config.toml
n_layer = 12
d_model = 320
n_experts = 64
experts_per_token = 2
d_expert = 256
d_shared_expert = 0
activation = "tanh_gelu"
moe_layers = [2, 3, 4, 5, 6, 7, 8, 9, 10, 11]
router_score = "sigmoid"
normalize_top_k = true
routed_scale = 1.0
balance_loss = 0.0048
balance_bias = false
router_cosine_scale = 20.0
init_std_router = 0.00888
lr_router = 0.000255
n_head = 5
n_kv_head = 5
head_dim = 64
vocab_size = 5359
norm = "layernorm"
norm_place = "pre"
norm_eps = 1e-06
positions = "learned"
qk_norm = false
attn_scale = 0.125
tie_embeddings = true
parallel_block = false
extras = ["capped logits"]
init = "normal"
init_std_qkv = 0.0174
init_std_o = 0.00355
init_std_up = 0.0174
init_std_down = 0.00355
optimizer = "adamw"
lr = 0.000777
lr_mult_o = 0.755
beta1 = 0.95
beta2 = 0.99
lr_head = 0.0159
grad_clip = 1.0
warmup_steps = 461
schedule = "wsd"
decay_fraction = 0.853
decay_shape = "pow"
final_lr_fraction = 0.0
batch_tokens = 65536
seq_len = 512
doc_mask = true
train_tokens = 513800000
steps = 7840
dataset = "wikipedia_en"
Below are experts of layer 4 (counted from 0) of a mixture-of-experts language model. Rows are named router (the router's row for the expert), up (a neuron's input weights, with its number), down (a neuron's output weights, with its number) and show model dimensions 240-319. Each number is 50 + 15 x the weight over its row's rms, rounded and kept within 0 to 99.
After each expert's rows: "comes before" lists some tokens at least twice as common just after its tokens as in all text. This comes from a sample of Wikipedia text that the model never trained on. Tokens count by the router's weight.

# expert 3
router:42 92 60 48 54 48 33 79 64 40 45 42 68 25 57 46 55 50 44 43 25 61 61 54 46 52 15 48 40 42 58 36 41 53 61 84 67 73 49 32 37 50 57 42 46 38 45 51 68 48 49 32 40 53 34 50 29 52 35 57 20 34 74 36 24 29 58 68 90 55 36 44 45 52 71 59 56 52 28 52
up0:34 54 73 51 17 53 64 63 48 50 50 29 34 50 51 69 47 35 36 73 57 70 38 41 80 91 22 37 51 66 46 62 58 58 74 44 53 32 50 38 51 31 42 34 55 17 66 48 29 67 57 39 26 47 33 57 52 72 65 71 49 62 26 44 53 39 44 74 60 39 45 25 63 52 42 68 59 30 68 59
down0:73 65 44 66 63 53 99 61 73 29 38 57 42 40 57 56 45 56 68 45 33 58 82 65 30 46 72 59 56 53 50 57 47 47 60 52 65 47 42 62 54 63 56 64 45 50 72 58 29 61 59 60 32 48 43 62 33 63 50 35 54 52 42 54 48 51 48 55 56 44 86 77 40 41 63 50 62 50 36 25
up1:69 50 42 50 69 15 31 72 60 66 46 46 46 53 36 35 51 41 34 65 59 42 61 88 65 51 52 49 46 45 55 43 33 47 44 33 43 46 54 44 22 36 58 54 36 58 67 62 65 51 62 56 65 50 22 27 43 56 71 41 44 54 44 29 48 41 41 60 58 63 46 45 50 71 34 33 72 39 64 15
down1:51 35 68 57 19 28 43 64 63 72 56 57 31 44 48 33 51 04 62 43 54 39 58 47 17 57 39 43 16 58 83 53 41 43 33 64 47 53 56 47 68 24 28 46 57 52 48 59 29 63 53 95 50 27 86 54 60 42 50 54 47 26 40 32 34 52 66 38 66 43 31 36 23 46 54 88 53 65 77 62
comes before: "|", "\n", " also==", "===", "In", "|---|---|---|---"

# expert 52
router:33 79 88 69 49 56 47 19 38 36 37 17 68 43 61 61 56 33 52 48 53 58 51 49 46 63 65 32 52 34 52 31 54 57 35 57 58 31 19 43 55 35 55 41 25 54 63 56 55 48 55 45 52 54 51 32 53 51 43 70 50 70 72 44 58 42 35 69 60 32 18 50 85 79 31 59 48 61 43 62
up0:38 53 38 26 55 18 54 33 41 37 37 58 50 64 49 38 34 23 58 28 56 48 42 57 38 72 41 42 65 25 55 55 66 62 30 67 68 49 20 55 00 33 62 55 67 79 14 52 53 34 43 53 47 69 42 47 53 34 54 47 46 48 74 58 55 52 26 62 66 50 48 34 47 42 43 44 52 46 32 23
down0:31 16 58 70 39 58 51 62 77 50 52 52 44 70 49 50 49 59 58 51 54 36 51 59 51 42 50 79 41 55 60 57 41 50 58 56 34 46 43 49 90 56 64 62 14 46 69 42 37 48 43 18 37 64 51 81 55 45 56 38 46 60 45 37 30 71 42 53 70 53 17 59 48 46 43 64 57 68 62 58
up1:23 36 44 50 52 77 76 50 39 53 42 28 45 52 62 61 53 60 44 53 45 44 43 22 28 70 48 42 46 55 65 08 61 32 24 65 46 33 57 54 53 41 97 51 24 64 44 44 26 63 40 52 37 55 60 49 36 39 49 75 43 47 30 36 18 49 41 52 62 43 67 20 51 63 69 41 41 56 51 50
down1:50 38 83 69 44 47 21 46 32 44 42 43 44 28 57 45 53 27 35 32 51 86 61 70 68 46 56 61 54 52 85 56 51 40 63 46 38 62 14 45 46 54 02 34 33 34 37 41 67 67 68 34 66 46 51 60 49 52 54 71 41 62 55 63 71 77 48 54 42 40 47 60 60 51 48 76 33 37 44 55
comes before: " |", " and", " of", " in", " is", " were"

# expert 63
router:35 47 42 52 62 48 37 64 54 45 50 54 40 54 55 52 57 39 62 13 40 69 53 30 51 49 54 48 50 45 40 43 46 13 58 53 48 51 43 67 25 60 56 38 42 68 44 37 38 43 72 72 77 28 47 52 44 52 56 70 38 54 64 41 39 51 20 42 47 55 16 45 60 61 32 25 45 58 16 68
up0:61 58 66 62 50 58 38 39 53 55 18 36 44 68 55 43 70 47 26 40 10 37 63 38 36 47 69 43 27 58 47 47 53 36 12 42 64 44 38 62 65 44 36 78 92 61 75 40 15 58 63 70 70 43 47 37 51 58 65 04 61 16 41 44 55 43 40 56 49 82 41 56 55 17 16 30 42 08 61 39
down0:47 44 36 39 53 57 43 44 51 63 52 35 47 51 52 40 45 87 42 60 54 60 62 53 79 35 36 40 49 41 71 39 43 44 80 54 36 36 97 56 11 51 46 53 13 24 41 51 53 61 41 29 60 56 13 64 33 50 55 65 45 72 59 58 50 55 35 34 47 41 70 54 58 55 61 75 53 48 51 37
up1:55 40 61 45 61 37 28 53 57 39 58 64 64 42 36 27 35 65 60 26 35 55 82 57 71 65 48 54 40 47 49 61 42 49 52 49 41 40 42 46 47 35 70 52 67 46 39 53 71 37 56 47 63 30 65 67 59 50 54 45 45 63 59 71 29 58 58 31 50 54 33 52 36 49 72 41 42 74 51 37
down1:50 70 29 36 44 43 50 43 63 70 50 48 41 44 55 64 48 63 83 60 27 45 24 26 63 60 47 53 60 48 55 82 56 59 69 57 61 45 63 59 59 80 38 48 39 89 46 73 29 46 52 59 57 72 39 46 54 48 47 54 53 34 59 24 42 32 60 43 42 57 57 52 74 50 42 58 53 97 42 43
comes before: " and", " the", " he", " which", " but", " a"

# expert 45
router:36 33 22 59 55 62 43 37 37 56 63 63 22 41 43 50 48 52 51 49 39 50 51 64 36 55 73 53 64 50 39 39 42 46 73 29 61 47 36 38 44 54 37 35 59 68 31 47 25 51 64 85 42 45 47 44 47 47 38 42 46 39 81 61 44 44 13 41 57 32 41 32 64 53 48 50 50 36 32 43
up0:23 58 68 65 59 66 57 53 82 28 53 27 50 46 48 74 49 31 40 29 49 58 51 45 79 28 33 30 21 49 67 45 47 27 33 62 29 43 36 55 70 27 51 61 47 29 73 44 78 75 36 45 56 46 62 70 46 50 47 63 44 30 16 28 37 33 46 68 79 54 24 53 42 62 59 64 31 54 49 74
down0:55 77 95 61 58 32 46 73 37 36 52 26 57 87 41 44 51 27 51 55 50 56 53 35 46 24 23 51 33 56 87 66 45 40 48 59 29 51 60 49 41 37 53 56 42 55 92 51 89 50 43 33 71 52 52 66 44 45 43 42 51 50 31 20 60 50 82 57 59 68 34 55 34 82 54 26 72 70 72 62
up1:36 18 71 51 70 44 71 52 53 51 50 50 43 38 37 30 58 50 55 52 73 43 52 27 52 34 45 46 35 28 38 37 55 63 44 37 52 42 44 00 03 62 48 48 27 49 60 38 34 34 44 38 54 51 58 34 47 53 71 47 43 49 53 42 58 38 56 45 35 57 46 74 78 75 48 99 36 60 20 37
down1:67 50 34 34 41 57 49 57 60 55 47 26 14 69 53 60 49 77 53 40 55 40 54 59 18 74 59 56 41 53 60 64 50 75 57 42 64 49 55 52 75 50 51 24 75 55 50 43 45 85 37 63 61 37 40 54 48 52 51 26 44 43 68 59 63 60 58 77 70 67 47 43 24 42 76 04 53 55 52 20
comes before: "-", "|", "\n", "=", " -", "==="

# expert 54
router:29 51 39 93 61 57 68 52 47 29 52 44 57 33 45 58 57 28 46 49 21 86 54 83 79 54 74 31 48 50 54 40 67 34 55 72 53 64 28 57 44 59 48 42 46 84 46 17 53 55 60 62 64 45 38 49 45 44 36 55 37 49 72 53 27 32 38 41 63 13 67 52 77 66 50 60 42 48 55 57
up0:47 54 54 49 68 30 46 64 54 49 42 36 55 71 45 56 38 42 38 59 45 25 48 16 55 57 34 64 66 45 59 47 71 29 52 51 37 57 65 55 31 34 22 70 49 70 56 55 58 64 34 68 61 75 06 61 50 55 64 42 36 35 46 43 57 69 55 43 50 40 42 46 37 45 54 20 56 49 39 44
down0:29 52 16 44 32 47 46 34 58 59 48 69 58 25 53 63 48 30 55 63 73 66 41 39 40 38 60 48 43 53 40 40 47 53 29 76 84 53 39 27 64 47 34 29 64 19 58 38 42 42 47 36 37 43 72 49 52 56 51 40 54 57 62 49 34 42 55 50 60 17 42 54 58 47 13 91 55 19 50 66
up1:56 36 79 87 37 65 50 59 59 08 56 25 50 18 54 50 59 36 50 50 36 81 34 66 72 36 23 45 23 43 64 40 58 56 58 59 46 35 03 53 69 55 61 26 44 56 50 45 64 55 85 66 52 86 30 36 45 67 41 50 52 36 62 48 49 51 49 42 40 72 44 63 68 46 53 54 44 34 45 47
down1:70 70 30 50 62 46 66 29 30 60 52 43 37 68 54 38 54 85 51 63 47 25 61 61 44 53 59 52 58 48 65 41 50 49 65 54 68 55 42 85 70 70 53 50 38 40 34 56 69 41 26 39 60 36 47 42 59 44 53 41 49 99 43 59 79 68 49 78 50 46 45 24 25 52 58 37 44 36 42 53
comes before: " ", "\n", " 1", " 0", " 2", " 3"

# expert 27
router:29 61 48 71 54 48 53 41 40 70 38 11 29 51 42 46 68 44 55 47 45 58 72 67 68 38 67 48 42 54 41 20 37 65 55 67 49 87 31 49 57 49 80 70 64 30 62 35 62 27 50 41 34 56 23 45 37 44 75 80 47 37 57 23 32 37 34 51 44 14 44 54 57 64 53 31 47 63 48 59
up0:33 34 40 48 29 61 45 62 48 57 10 69 32 36 61 63 42 46 28 49 58 72 29 41 42 70 28 29 64 56 61 54 66 74 30 48 56 77 31 75 52 65 62 25 70 50 48 52 32 67 47 73 26 48 35 54 58 54 66 68 55 45 55 57 44 30 47 46 51 57 38 69 54 45 35 13 58 56 49 53
down0:63 13 59 53 49 74 51 19 60 54 49 63 56 59 54 17 53 65 58 43 64 24 55 47 68 68 42 56 46 42 35 81 44 39 60 64 54 51 55 32 33 42 65 57 62 63 51 62 34 50 33 32 55 42 54 28 44 53 47 48 52 51 90 33 41 66 63 83 43 33 22 20 50 63 28 40 57 52 70 48
up1:96 48 52 41 65 31 45 44 47 37 49 52 64 38 57 52 51 42 49 37 54 25 88 62 82 25 47 36 41 53 48 43 58 58 59 49 41 37 42 47 53 45 56 60 37 71 62 60 42 59 41 63 36 44 28 44 41 43 49 36 47 34 48 45 57 54 24 41 42 19 63 57 35 45 49 42 63 60 69 47
down1:39 54 55 70 39 32 46 32 41 73 54 29 49 40 55 69 42 33 41 51 37 56 24 76 36 50 52 86 51 55 65 59 45 45 69 37 67 61 64 66 42 54 82 29 64 55 45 35 75 56 55 61 39 54 08 46 46 43 54 57 45 69 43 32 47 41 64 79 73 51 50 48 38 53 54 55 46 69 31 48
comes before: " the", " a", " his", " 0", " 199", " 200"

# expert 55
router:55 36 50 37 40 54 71 32 37 64 40 79 64 45 62 61 45 24 50 44 60 43 55 44 60 32 46 58 60 57 61 31 61 32 45 57 41 95 33 48 54 42 66 58 41 29 50 36 51 33 39 41 37 61 47 57 30 48 37 79 53 37 58 28 24 35 36 41 56 21 37 57 63 81 46 52 49 40 43 81
up0:70 63 62 52 24 59 46 63 73 72 52 51 46 38 54 44 65 44 71 50 72 50 31 39 25 82 42 32 54 37 41 40 47 52 59 21 35 65 36 34 45 42 41 59 66 70 48 35 42 46 67 34 56 49 58 32 65 60 54 75 56 34 72 49 60 85 45 50 47 64 52 71 39 27 71 56 76 30 48 49
down0:63 54 66 45 55 37 58 33 57 27 53 50 28 46 51 47 53 34 60 46 58 51 31 41 64 38 31 63 20 51 42 76 40 53 40 76 46 43 71 50 29 72 58 48 55 82 86 32 62 65 48 60 53 53 63 53 51 47 51 58 58 45 27 43 27 61 73 51 41 60 24 44 84 83 44 59 62 68 40 37
up1:53 46 61 63 53 35 55 65 43 47 41 53 60 18 58 31 45 38 45 57 56 33 62 47 17 50 25 58 63 37 41 53 45 60 66 44 29 52 47 45 37 48 46 73 47 51 63 30 30 21 57 40 77 60 49 38 49 28 65 65 45 94 58 30 48 55 89 53 74 70 58 44 57 35 51 56 75 26 50 48
down1:60 46 42 50 68 88 30 45 45 58 46 54 49 79 46 55 50 65 57 47 59 67 32 61 51 67 49 47 11 49 48 35 45 92 44 55 63 59 38 29 38 54 54 42 58 72 49 32 49 62 31 49 49 66 49 63 54 58 54 48 52 47 63 53 27 55 78 26 50 49 37 50 77 71 54 63 56 84 19 37
comes before: " |", " the", " a", "0", " M", " L"

# expert 28
router:21 47 32 89 35 38 66 43 68 18 36 48 44 41 49 66 62 23 48 56 40 64 63 48 43 38 62 44 66 49 73 18 82 57 52 69 39 79 41 39 68 36 61 59 38 54 22 45 44 33 42 67 73 32 41 37 46 57 56 67 51 62 70 34 34 40 49 36 67 51 50 51 70 47 51 52 45 55 51 81
up0:48 39 50 59 55 48 32 49 73 55 69 37 54 50 50 55 11 34 43 53 48 76 52 43 52 66 57 58 64 30 25 32 83 47 66 36 52 46 61 42 54 74 31 53 53 50 63 47 57 25 72 52 47 61 47 55 32 52 39 24 63 61 25 39 47 39 43 71 50 76 52 40 50 56 31 35 44 54 49 29
down0:52 56 51 52 48 52 36 69 36 24 41 52 30 65 55 67 58 41 43 64 55 49 65 63 28 45 38 30 62 43 73 71 60 20 41 58 57 63 68 37 44 76 22 63 65 33 46 60 56 36 36 33 86 43 29 34 33 61 65 72 40 46 34 35 49 74 62 21 43 42 92 22 71 79 65 50 65 58 45 85
up1:25 47 38 27 53 85 56 72 49 46 50 46 56 84 54 50 69 64 60 35 57 41 45 47 42 42 15 28 35 42 75 21 32 32 40 53 57 33 53 66 65 50 37 36 55 44 21 54 67 74 39 55 21 46 56 35 44 70 37 59 62 29 67 29 17 42 73 35 38 26 54 53 36 54 45 40 57 62 41 71
down1:75 33 65 28 69 48 40 48 57 72 55 36 63 78 53 65 55 57 46 56 58 62 62 29 77 42 61 71 58 45 54 64 39 73 34 75 44 47 59 42 60 55 86 55 51 42 61 47 57 24 64 55 34 25 81 75 46 52 41 68 39 57 67 53 62 48 76 32 35 37 56 29 62 38 60 59 49 47 69 69
comes before: "\n", " ", " 0", " 1", " 2", " 3"

# expert 22
router:44 44 59 56 54 48 48 80 22 38 47 33 37 41 59 52 63 35 55 42 59 53 59 65 49 33 51 36 68 40 34 21 46 25 60 45 62 39 37 39 15 44 63 52 30 32 58 46 31 17 63 43 45 44 48 77 40 49 64 69 44 20 70 31 53 35 24 48 40 46 62 63 67 41 58 72 23 59 33 63
up0:28 76 69 39 25 46 39 35 58 56 50 71 49 64 43 64 75 65 57 36 24 67 44 62 45 77 34 69 32 51 54 36 58 44 65 59 43 45 42 22 67 38 71 41 46 44 55 59 59 28 41 56 55 46 50 76 41 44 55 84 42 50 40 26 64 59 33 40 41 36 61 50 54 66 42 59 41 27 50 56
down0:37 49 39 69 23 73 40 35 62 56 45 46 54 22 44 52 43 25 41 38 48 30 51 70 57 50 74 38 54 48 57 62 45 39 17 59 55 52 43 44 54 63 63 46 72 71 62 34 61 55 72 67 33 37 31 25 43 48 45 38 55 37 63 20 58 82 87 71 59 62 37 74 64 41 64 52 64 65 34 66
up1:63 50 77 52 63 52 50 48 61 51 40 60 35 80 56 37 43 55 47 57 39 54 49 72 50 50 41 37 24 28 57 55 70 50 30 60 27 26 41 46 57 44 33 56 50 64 50 47 68 35 35 25 47 41 37 38 39 51 37 80 50 52 26 46 40 49 52 36 59 75 67 77 68 57 45 46 57 47 45 66
down1:34 88 41 49 27 61 58 12 54 59 46 39 47 26 50 48 54 50 52 42 28 60 56 52 48 54 63 79 61 50 53 51 52 60 56 32 42 49 38 62 71 62 68 45 47 55 56 72 56 73 32 43 58 41 13 50 38 57 49 49 49 50 72 56 44 62 72 71 31 66 76 38 95 52 56 42 61 72 49 42
comes before: " the", " a", " his", " ", " its", " their"

# expert 57
router:47 44 38 56 67 75 47 60 60 29 48 39 34 38 55 45 51 45 59 22 45 74 60 69 42 40 44 25 53 47 57 55 54 46 38 59 23 52 43 61 45 36 70 39 52 58 40 53 49 41 54 81 58 39 28 37 30 50 49 64 53 44 71 47 46 53 18 58 49 44 19 38 65 50 25 41 51 22 47 48
up0:62 50 55 89 20 51 61 66 19 50 60 58 50 41 44 29 49 41 55 34 89 42 55 43 49 46 65 84 46 39 57 51 45 60 57 38 60 43 20 71 58 35 19 47 28 49 62 74 81 61 71 54 40 64 61 75 53 39 41 23 38 15 59 38 73 54 53 56 31 54 84 72 40 49 30 42 41 51 56 47
down0:46 82 62 31 75 68 05 65 62 48 54 53 34 98 40 45 49 81 46 60 30 70 34 49 46 46 30 34 39 51 61 53 44 52 47 45 58 53 77 44 40 69 72 57 60 63 25 48 23 21 39 39 66 54 43 45 49 57 44 43 46 44 34 59 46 33 45 41 22 44 57 49 48 68 61 55 39 82 39 68
up1:35 64 52 43 43 64 87 37 70 47 29 66 27 42 65 14 55 45 66 64 69 54 47 65 60 70 38 36 35 42 56 63 78 26 32 60 40 47 26 63 67 70 32 46 40 30 69 39 56 53 19 36 41 68 44 39 39 58 66 54 46 18 52 36 49 57 51 48 63 28 54 30 69 63 64 46 67 58 44 16
down1:51 19 55 50 84 21 35 73 33 66 44 63 54 94 56 50 48 40 26 59 50 49 57 46 51 42 44 54 63 46 43 42 51 48 75 37 43 46 63 62 23 56 60 49 43 57 30 56 69 70 71 43 67 44 69 59 46 37 42 62 47 84 36 30 63 63 56 46 24 68 36 68 23 34 51 40 60 44 42 48
comes before: " and", " of", " in", " to", " are", " were"

# expert 23
router:23 38 53 56 39 42 60 45 43 55 49 72 58 52 52 48 50 54 69 31 46 48 69 57 30 48 38 33 40 51 60 50 48 58 42 82 82 44 32 58 64 43 27 24 26 30 48 50 61 55 45 70 38 54 47 58 47 42 49 61 43 40 44 62 48 50 31 36 50 64 67 49 57 61 69 59 50 41 23 52
up0:15 41 48 43 58 63 50 53 50 44 50 48 66 58 31 43 55 38 53 45 51 75 14 33 41 57 56 48 85 55 18 33 41 29 35 61 75 67 43 38 68 68 44 34 63 43 31 35 33 28 48 66 42 39 36 43 78 30 51 30 49 31 48 62 77 48 30 54 57 44 43 55 48 12 48 61 62 43 45 30
down0:64 59 46 54 54 36 61 72 57 06 52 43 80 13 49 50 50 46 35 50 67 41 53 64 75 02 61 60 34 49 32 45 44 31 71 72 29 54 49 42 07 38 57 80 35 57 51 45 28 71 58 32 44 49 38 42 37 49 48 53 53 45 47 46 21 69 36 41 20 49 62 21 34 79 54 48 23 53 61 63
up1:58 49 26 57 44 43 64 85 45 14 66 54 60 38 40 46 67 73 43 46 63 44 55 59 68 44 79 69 52 46 51 68 25 60 27 39 45 50 43 55 38 50 40 38 55 49 30 54 64 41 52 47 49 43 36 46 49 35 54 27 62 68 47 46 53 66 25 67 47 54 51 54 72 63 41 69 15 74 64 46
down1:51 17 85 85 50 16 26 26 71 52 47 53 30 51 53 53 46 52 50 40 41 52 51 50 51 49 31 70 53 50 45 51 48 39 77 96 51 56 60 62 25 57 45 30 32 71 84 40 46 32 83 55 97 68 50 55 50 52 54 50 48 54 54 44 31 25 75 15 26 55 42 59 30 42 55 72 50 42 51 69
comes before: " the", " was", " is", " be", " a", " have"

# expert 37
router:53 52 55 59 48 48 62 44 45 69 45 59 75 47 57 51 66 59 72 51 24 61 57 90 46 48 83 51 52 45 48 42 30 35 54 81 43 94 32 37 47 33 37 45 43 61 34 47 33 60 57 70 53 39 66 64 54 78 80 49 44 42 69 16 21 55 42 60 47 43 59 50 78 48 78 59 43 57 30 51
up0:73 56 45 35 65 36 66 54 58 60 56 71 61 57 37 40 49 46 57 51 44 59 63 50 63 77 50 40 74 52 79 25 35 37 64 34 55 48 72 42 37 48 15 43 41 53 72 50 63 33 48 37 28 27 50 64 47 37 78 56 63 57 35 70 50 41 49 74 54 50 65 61 60 61 23 53 48 41 39 44
down0:57 60 63 89 27 63 50 65 28 43 53 56 31 50 48 47 57 53 68 55 46 37 71 38 59 49 50 44 35 56 18 43 49 32 66 76 74 50 50 24 67 36 95 44 60 53 60 47 37 98 41 48 29 50 59 22 48 58 51 56 30 55 68 58 22 59 16 60 38 52 54 58 26 51 43 59 37 66 38 65
up1:56 48 80 58 64 41 52 56 71 75 50 67 78 49 23 69 65 59 46 55 54 61 64 52 40 55 57 53 49 75 62 50 33 45 67 43 70 83 58 53 61 36 31 54 37 89 73 54 71 42 61 67 62 59 50 60 39 81 16 69 51 47 30 75 54 57 52 76 49 47 42 45 70 44 37 33 41 45 40 59
down1:59 57 67 73 64 47 70 31 36 43 54 69 46 71 50 25 58 37 45 58 46 49 62 50 63 43 49 56 03 54 21 65 49 42 45 80 52 59 85 75 03 45 91 51 55 20 48 61 71 58 38 37 02 26 53 37 43 59 57 52 52 35 31 46 74 55 37 54 56 55 48 33 30 80 48 47 33 32 39 67
comes before: "\n", "-", " 0", " and", " 1", " "

# expert 53
router:46 59 74 59 56 43 30 31 24 44 44 17 35 77 46 35 61 41 43 24 54 68 58 46 80 61 64 18 52 46 32 58 54 42 58 66 51 44 42 42 67 66 59 40 36 32 44 52 31 30 64 57 57 22 37 42 51 46 51 59 45 19 37 45 22 35 32 56 58 73 65 59 57 51 46 47 42 39 26 65
up0:49 31 76 44 22 47 27 54 68 46 34 60 75 49 62 22 46 44 32 31 28 48 60 54 75 63 53 28 27 57 54 51 43 45 62 27 66 47 55 43 53 79 51 64 66 56 23 57 58 48 65 67 15 47 40 47 48 50 28 53 66 51 46 51 41 76 51 47 40 68 44 62 51 52 40 60 50 30 60 19
down0:51 42 62 29 15 48 61 43 40 60 54 55 46 73 48 36 55 25 27 53 51 35 41 50 50 72 58 38 75 51 31 65 47 66 46 49 23 40 54 34 46 24 59 35 69 32 84 52 53 39 31 42 21 47 66 57 51 51 42 45 46 52 49 74 48 76 45 61 84 60 50 54 64 30 42 49 54 65 55 63
up1:33 55 36 72 59 48 53 27 19 53 63 46 31 43 69 53 49 56 36 59 54 60 46 34 39 38 60 42 41 59 41 34 99 43 21 55 45 81 41 48 71 52 24 52 67 24 69 51 42 85 51 56 86 44 61 25 40 59 48 45 18 59 60 44 55 54 43 56 47 70 33 49 68 41 66 55 31 34 34 62
down1:63 39 42 37 49 37 35 64 49 40 50 70 76 34 56 43 49 50 31 50 43 69 57 36 35 45 63 32 36 53 75 78 46 35 71 41 63 60 66 64 39 48 70 45 51 62 26 50 60 54 46 39 32 37 23 47 43 53 51 84 56 31 43 51 29 61 31 57 29 40 56 55 14 63 07 47 67 71 63 53
comes before: ",", ".", " of", "s", " in", "a"

# expert 60
router:55 71 55 34 71 43 62 92 57 29 50 34 44 28 55 42 52 54 78 43 56 57 53 68 61 43 78 21 58 55 63 50 57 42 49 76 57 39 41 40 47 54 63 35 43 51 42 37 70 37 73 54 47 42 30 48 39 61 53 62 42 50 68 47 42 57 34 31 64 41 45 63 71 67 47 64 32 75 11 49
up0:39 70 44 48 75 49 52 48 61 38 41 56 82 67 65 36 46 44 47 61 27 47 42 39 82 64 90 15 72 49 49 41 33 67 34 84 39 37 59 43 86 44 44 32 40 50 39 66 43 30 41 45 36 66 57 55 36 47 51 49 42 56 47 51 43 19 66 73 65 53 59 59 58 23 61 50 37 19 48 55
down0:41 37 67 79 19 40 55 38 41 48 47 41 56 39 46 49 47 14 41 56 46 61 80 43 44 46 22 79 43 50 46 47 45 44 83 55 54 47 55 56 26 25 49 57 62 40 72 52 80 34 51 47 65 55 62 44 49 52 50 58 53 40 24 48 46 45 71 58 99 64 14 46 32 31 27 55 34 12 71 46
up1:52 59 71 43 84 57 17 55 68 37 45 48 56 41 57 58 60 49 35 44 40 35 43 58 47 30 58 39 29 41 67 75 67 52 51 90 54 36 61 43 62 37 36 35 62 83 40 63 61 78 48 54 71 47 46 32 47 44 39 53 49 54 40 67 54 46 60 43 72 80 34 64 72 43 37 52 39 24 82 53
down1:53 52 55 61 41 62 44 25 43 76 49 60 82 36 50 59 40 18 22 48 44 61 52 56 56 68 37 60 51 45 24 45 50 57 92 53 53 46 32 60 31 43 58 59 79 46 54 63 47 49 61 55 48 57 78 69 55 55 47 60 45 51 32 28 39 28 64 66 66 54 61 53 54 55 45 53 38 42 49 59
comes before: "\n", "The", "In", "==", "===", "-"

# expert 0
router:30 60 21 62 71 44 24 55 55 42 39 42 50 44 50 44 59 34 40 40 54 82 27 66 57 37 57 33 66 49 41 32 57 57 25 57 72 51 38 56 46 41 50 39 45 58 33 49 64 50 62 81 67 55 19 61 30 52 59 69 53 25 84 48 47 65 29 44 43 24 08 45 74 40 52 71 42 50 29 54
up0:53 59 40 44 46 49 50 32 18 57 50 30 59 62 50 52 39 75 29 53 63 45 29 88 53 43 56 48 27 59 46 64 71 50 55 15 38 26 74 27 50 64 64 50 41 50 58 37 71 74 25 66 42 29 27 24 52 60 41 52 36 70 59 54 27 52 35 79 42 49 65 55 70 37 50 20 38 34 62 16
down0:29 53 55 49 19 53 54 62 40 42 49 74 37 40 47 63 42 59 59 46 34 59 69 13 55 42 42 67 40 50 73 39 47 36 78 67 40 54 40 72 25 60 62 30 52 59 49 52 35 47 49 26 47 61 99 39 54 49 48 21 55 35 29 61 56 19 46 38 65 56 72 57 43 75 39 68 48 67 42 50
up1:30 53 50 35 56 43 67 43 66 48 75 38 76 92 78 62 32 36 44 47 64 46 56 77 39 20 42 53 46 45 72 54 75 63 42 36 70 37 51 24 38 72 57 68 23 62 45 32 53 43 33 63 40 35 52 35 52 40 46 55 43 66 65 44 52 52 44 62 57 44 65 41 39 47 65 46 26 55 59 75
down1:37 86 18 31 43 56 61 71 20 36 56 83 23 48 53 50 49 57 74 37 41 48 61 34 27 51 50 37 62 48 72 48 50 04 54 64 25 54 45 65 68 48 17 25 53 68 50 56 42 64 48 13 48 51 59 61 57 59 49 08 48 29 34 50 46 24 51 75 61 68 67 77 18 47 60 50 59 49 41 17
comes before: " |", "),", "′", "%", "8", "9"

# expert 29
router:41 67 61 56 49 46 34 53 33 56 32 40 33 18 61 55 51 53 68 18 56 50 57 66 75 44 62 47 42 53 44 34 14 20 69 58 32 54 35 57 36 45 55 56 81 76 64 57 48 38 77 84 56 40 55 21 43 51 46 26 39 40 83 48 58 31 40 53 70 51 46 46 56 69 24 46 56 61 23 48
up0:19 52 32 54 43 47 08 44 33 70 77 34 30 38 33 45 40 47 46 58 34 44 37 76 49 46 64 42 26 55 21 57 70 22 45 27 55 34 54 71 47 67 47 32 41 87 56 67 60 59 38 45 82 40 36 59 31 59 36 49 62 43 40 56 43 67 48 69 15 61 43 53 39 80 37 50 42 36 56 60
down0:78 32 45 66 64 39 92 19 87 18 59 56 77 53 47 50 55 40 67 56 59 25 58 63 46 42 46 50 76 46 78 76 46 62 43 51 32 56 72 19 64 26 51 61 79 17 56 33 68 32 58 68 22 45 43 57 52 48 53 29 56 41 38 51 30 34 52 49 30 56 80 46 71 39 67 62 64 67 48 46
up1:68 64 48 65 54 67 61 44 75 36 31 44 53 49 38 52 46 37 65 52 44 68 86 23 34 40 64 46 48 66 73 43 29 52 45 64 61 58 33 24 56 43 36 59 51 31 65 76 35 48 65 44 17 66 62 66 46 27 31 43 27 37 39 32 53 53 58 38 81 50 47 64 40 54 57 52 41 91 49 41
down1:64 67 48 29 41 56 29 55 65 56 53 60 45 83 43 60 53 59 51 60 55 43 24 51 58 69 66 49 38 56 40 43 47 40 43 51 52 54 57 67 14 63 51 57 25 74 47 63 53 31 62 16 73 65 29 31 43 38 46 43 53 55 79 51 52 38 63 62 69 82 51 34 63 50 37 44 53 50 54 60
comes before: " of", " and", " in", ".", " were", " to"